Weights of a small mixture-of-experts language model, trained from scratch on English Wikipedia.
Training: a variant of Muon for the experts, 413M tokens, 6308 steps.
Below are experts of layer 5 (counted from 0) of a mixture-of-experts language model. Rows are named router (the router's row for the expert) and show model dimensions 0-95. Each number is 128 + 24 x the weight over its row's rms, rounded and kept within 0 to 255.
After each expert's rows: "gets" lists some tokens that make up at least twice as much of what it gets as of all text. This comes from a sample of Wikipedia text that the model never trained on. Tokens count by the router's weight.

# expert 16
router [139 143  95 143 112 128 123 181 110 104 144 140 127 130 150 122 120 125 143 141 130 141 145 180 141 113 141 166 156 114 163 128 101 118 107  71 150 161 114 112 115 135 119 136 162 171 112 120 102 106 139 142 129 183 138 166 116 125 130 120 161 117 125 115  94 114 125 129 135 155  66 135 109 131 130 113 126 134 135 155  82 155 111 153 123 141 152 135 148 140 145  93 146 148 120 142]
gets: " his", " their", " her", " its", " a", " career"

# expert 6
router [153  96 136  93 146 126 171 107 112 127 113 136 128 144 143 123 138 110 177 108 156 109 141 111 123 102  97 119 140 171 143 161 164 155 120 109 133 179 150 136 103 102 108 110 153 132  97 140 110 126 178 140 171 147 125 102 107 120 140 110 154 134 124 144  95 126 134 138 151 149 111 145 137  82 126 113 151 101 153 157 164 138 137 173 132 153 123 138 119 112 148 109 116 126 105 125]
gets: " A", " B", " K", " D", " S", " T"

# expert 22
router [156 126 105 151 117 120 147 117 141 123 140 145 158  89 119 112 124  71 155 172 149 168 162 128 142 101 117 123 146 149 138 139 121 137  77 132 120 126 172 108 126 117 109 140 156 116 114 133 139 129 156 147 147 159 121 112 103 114 157 136 140 113 150 117 109 125 180 128 135 144 113 166 145 149 127 115 188 133 186 148  91 150 130 163  96 123 112 123 138 120 107  83 107 155  99 166]
gets: " ", "|", "–", "   ", " red", " white"

# expert 9
router [106  92 126 106 118 119 127 130  93 132 157 172  84 110 143 162 128 136 163 166 109 105 111 152 120 131  98 122 118 175 141 137 117 149  76 121  97 184 144 120 113 120 121 129 156 117 151 165 149 155 155 151 143 168  99  81 112 134 135 114 149 109  90 130 118 126 145 172 145 136  94 103 147 153 131  92 153 142 144 120 145 154 136 126 185 137 117 134 156 121 147  94 107 145  54 100]
gets: " was", " is", " that", " were", " also", " are"

# expert 11
router [121 116 128 122 136 139 149 112 116 146 123 149 100  89 135 131 109 120 147 151 149 132 156 153 109 120  92 104 122 124 125 114 167 147  93 111 153 157 168 133  94 124 136 101 139 154 148 108 160 124 145 137 109 148 147 153 154 124 119 113 108 130 128 148  90 100 153 149  94 165  86 145 146 132 103 124 133 111 178 152 144 129 108 183 119  83 157 131 122 105 152 129 117 139  93  94]
gets: "-", " |", "|", "\n", " |\n", ";"

# expert 20
router [ 98 142 128 149 141 137 154 148 108 134 144  98  96 146 145 126 140  79 138 116 104 165 132 149 111 106 119 135 157 143 140 125 113 123  70 120 111 176 103 126  99 118  96 106 154 115 108 129 152 169 163 130 138 161 107  92  97 133 171 144 129 127 108 101  97 120 134 181 138 200  88 168 124 141 153 134 123 117 139 135 130 138 122 142 117 108 103 157 145 130 149 123 136 145  71 119]
gets: " (", "–", "4", "6", "5", "2"

# expert 14
router [107 109  98 129 114 168 124 130 106 145 137 187 112 104 133 164 154 109 192 146 151 129 146 147 142 135  91 139 120 157 158 129 134 150  65  95 145 185 129 134 109 105 112 118 153 128 126 152 152 166 146 125 159 163 122 138 127 133 151 151 132 147 132 134 105 135 131 127 143 145 120 116 157 117 106 124 153 125 171 134 123 126 127 192 104 131 124 155 151  88 144  92 160 176  96 131]
gets: " the", " of", " a", " to", " for", " his"

# expert 19
router [118 115 116 132 101 148 159 133 112 109 122 120 118 150 104 129 110 115 162 129 141 140 130 169 128  74 115 112 142 144 141 141 124 157  78 124 128 170 150 137 108 101 134 104 161 123 155 130 133 132 103 137 117 171 154 105 125 100 164 161 146 127 115 131 110 112 138 105 133 147 103 112 172 125 115 107 143 128 133 148 114 130 128 146 155 126  95 129 106 123 138 112 126 148 109 141]
gets: ",", " and", " in", " of", " on", " at"

# expert 7
router [156 138 133 137 121 163 165  91 155 139 150 153 107  80 157 123 142 113 148 141 136 117 169 120 111 129 139 117 135 143 136 136 110 159 106  74 140 155 153 128  82 119 132 105 150 163  96 153 121 128 133 142 121 135 151 165 144 122 114 122 114 111  93 128 112 134  90 159  92 168 112 113 137 157 129 101 156 128 156 124 146 118 142 174 119 120 165  94 139 118 107 129 112 139  74  86]
gets: "-", ":", "\n", " (", " /", "\n\n"

# expert 10
router [103 141 120 149  97 116 163 163 142 137 123 114 115 149 152 129 154 148 169 112 126 111 135 156 184 103 115 119 130 147 123 136 128 153 121 123 141 143 134 136  88 107 128  96 144 144 128 139 161 139 137 171 159 144 112 142  90 149 127  91 126 107 124 115  65 156 121 189 133 160  97 180 129 139 120  92 136 127 156 169 128 152 130 156 164 129  80 142 123  96 113 131 123 150 100 124]
gets: " ", "201", "200", "202", "199", "198"

# expert 17
router [132 124 153 128  89 125 144 156 115 128 117 144 167 128 148 146 127 129 158 145  89 110 139 127 120 125 127  97 152 183 153 167 132 159  62  97 150 124 156 139  80 120  91 125 139 122 137 188 164 125 129  99 142 139 112 130 112 131 135 118 138 109 132  97  61  78 158 140 135 177 115 176 175 156 136 123 152 146 165 142 151 152 100 109 115 103 110 132 144 137 121  84 133 159 106 157]
gets: " ", "a", "an", "k", "ar", " University"

# expert 8
router [130 110 111 171 126 158 150 134  90 152 136 120 127  80 128 126 117 124 175 153 125 139 134 164 120 124 114 124 118 139 124 149 120 138  94 119 108 147 116 145 122 116 108 153 161 122 135 126 144 137 144  99 134 139 107 148 127 139  80  91 140 137  96 136 105  90 156 140 100 174  64 211 136 118 143  88 125 116 189 117  86 141 111 149 111 152 165  98 149 119 165 107 104 161 110 132]
gets: " the", ".\n\n", " The", "==", "\n\n", "The"

# expert 18
router [119 136 135 136 155 136 149 104 100 134 132 175  88 112 108 170 166 126 153 155 127 150 117 185 100 116 121 131 148 139 134 173 149 116 128 130  96 126 125 115  84 113 139 130 166 145 128  99 152 132 146 158 117 177 130 158  85 138 106 134 132 148 118 130  82 147 157 128 106 176  93 150 136 132 115 149 132 152 169 139  94 144 142 200 127 116 132 149 190 109 157  70 150 113 100 147]
gets: " |", ")", "\"", ";", " it", " him"

# expert 4
router [135  98 101 148 125 103 147 122 133 110 138 148 102 125 134 164 141 146 146 110 164 155 122 126 114 134  95 158 174 149 146 135 135 163  81 112 133 118 115 160  88  98 126 172 126 130 133 117 159 119 163 151 187 169 142 143 144 149 111 143 147 131 131 115  62  95 136 173 136 154 116 148 131 135  81 139 127 120 150 166 120 184 147 178 114 135 132 141 158 115 135 120 129 148  98 116]
gets: " ", " John", " William", " David", " Richard", " George"

# expert 2
router [150 117 132 128  98 171 140 136  95 160 120 125 143 120 146 140 111 131 166 123 125 111 150 156 117 100 133 130 143 178 118 147 118 111  81  75 167 140 150 129 100 112  97 113 163 143 130 184 150 145  91 154 186 175 155 146 122  56 170 139 130  88 132 108 118 143 159 167 143 138 122 208 130 127 126 111 160  93 135 108  98 113 124 179 119 133 125 144 146 129 169 110  90 129  98 105]
gets: ".", ".\n\n", " \"", ".\n", ").", " |\n"

# expert 0
router [152  95  85 122 154 147 158 120 124 125 105 175  64  78 110 146 157  94 155 151 129 155 148 178 139 111  85 138 119 148 157 110 131 145 107 120 128 180 188 109  72 110 121 106 155 132 101 115 173 145 119 115 167 124 107 109 120 137 163 112 131  92 133 117 102  80 144 121 142 133  94 147 181 133  89 118 109 110 163 176 109 140 114 136 120 119 124 135  96 156 154 112 128 153 128 131]
gets: " as", "-", ",", " a", "|", " was"

# expert 21
router [101  90 154 145 115 109 167 154 100 137 165 147 139 127 118 137 110 100 175 138 120 138 151 156 181 141  77 114 151 133 132 152 141 131  88 145 148 150 146 105  62 156 113 152 157 109 134 127 124 172 148 119 109 151 119 111 110 123 120 146 132 127  97 119  80 164 155 178 115 167  95 161 163 139 113 118 135 113 142 139 123 181 147 128 100 164 167 124 161  83 123 118 136 138 103 146]
gets: " the", "th", " first", "–", " League", " World"

# expert 23
router [117 146 111 131  96 152 137 145 148 138 138 138 128 117 104 179 128  94 194 120 116 176 163 152 139 126 119 119 120 159 172 123 177 144 121 111 126 156 133 147 116 114 121 145 140 118 106 137 153 120 169 172 145 158  77  97  76 135  98 117 154 135 125 104 102 115 137 116 140 164  81 131 143 141  90 120 130  83 145 121 130 167 130 145  84 145 101 148 121 139 144 116 123 167  99 182]
gets: " of", "ing", "al", "ed", "ation", "ent"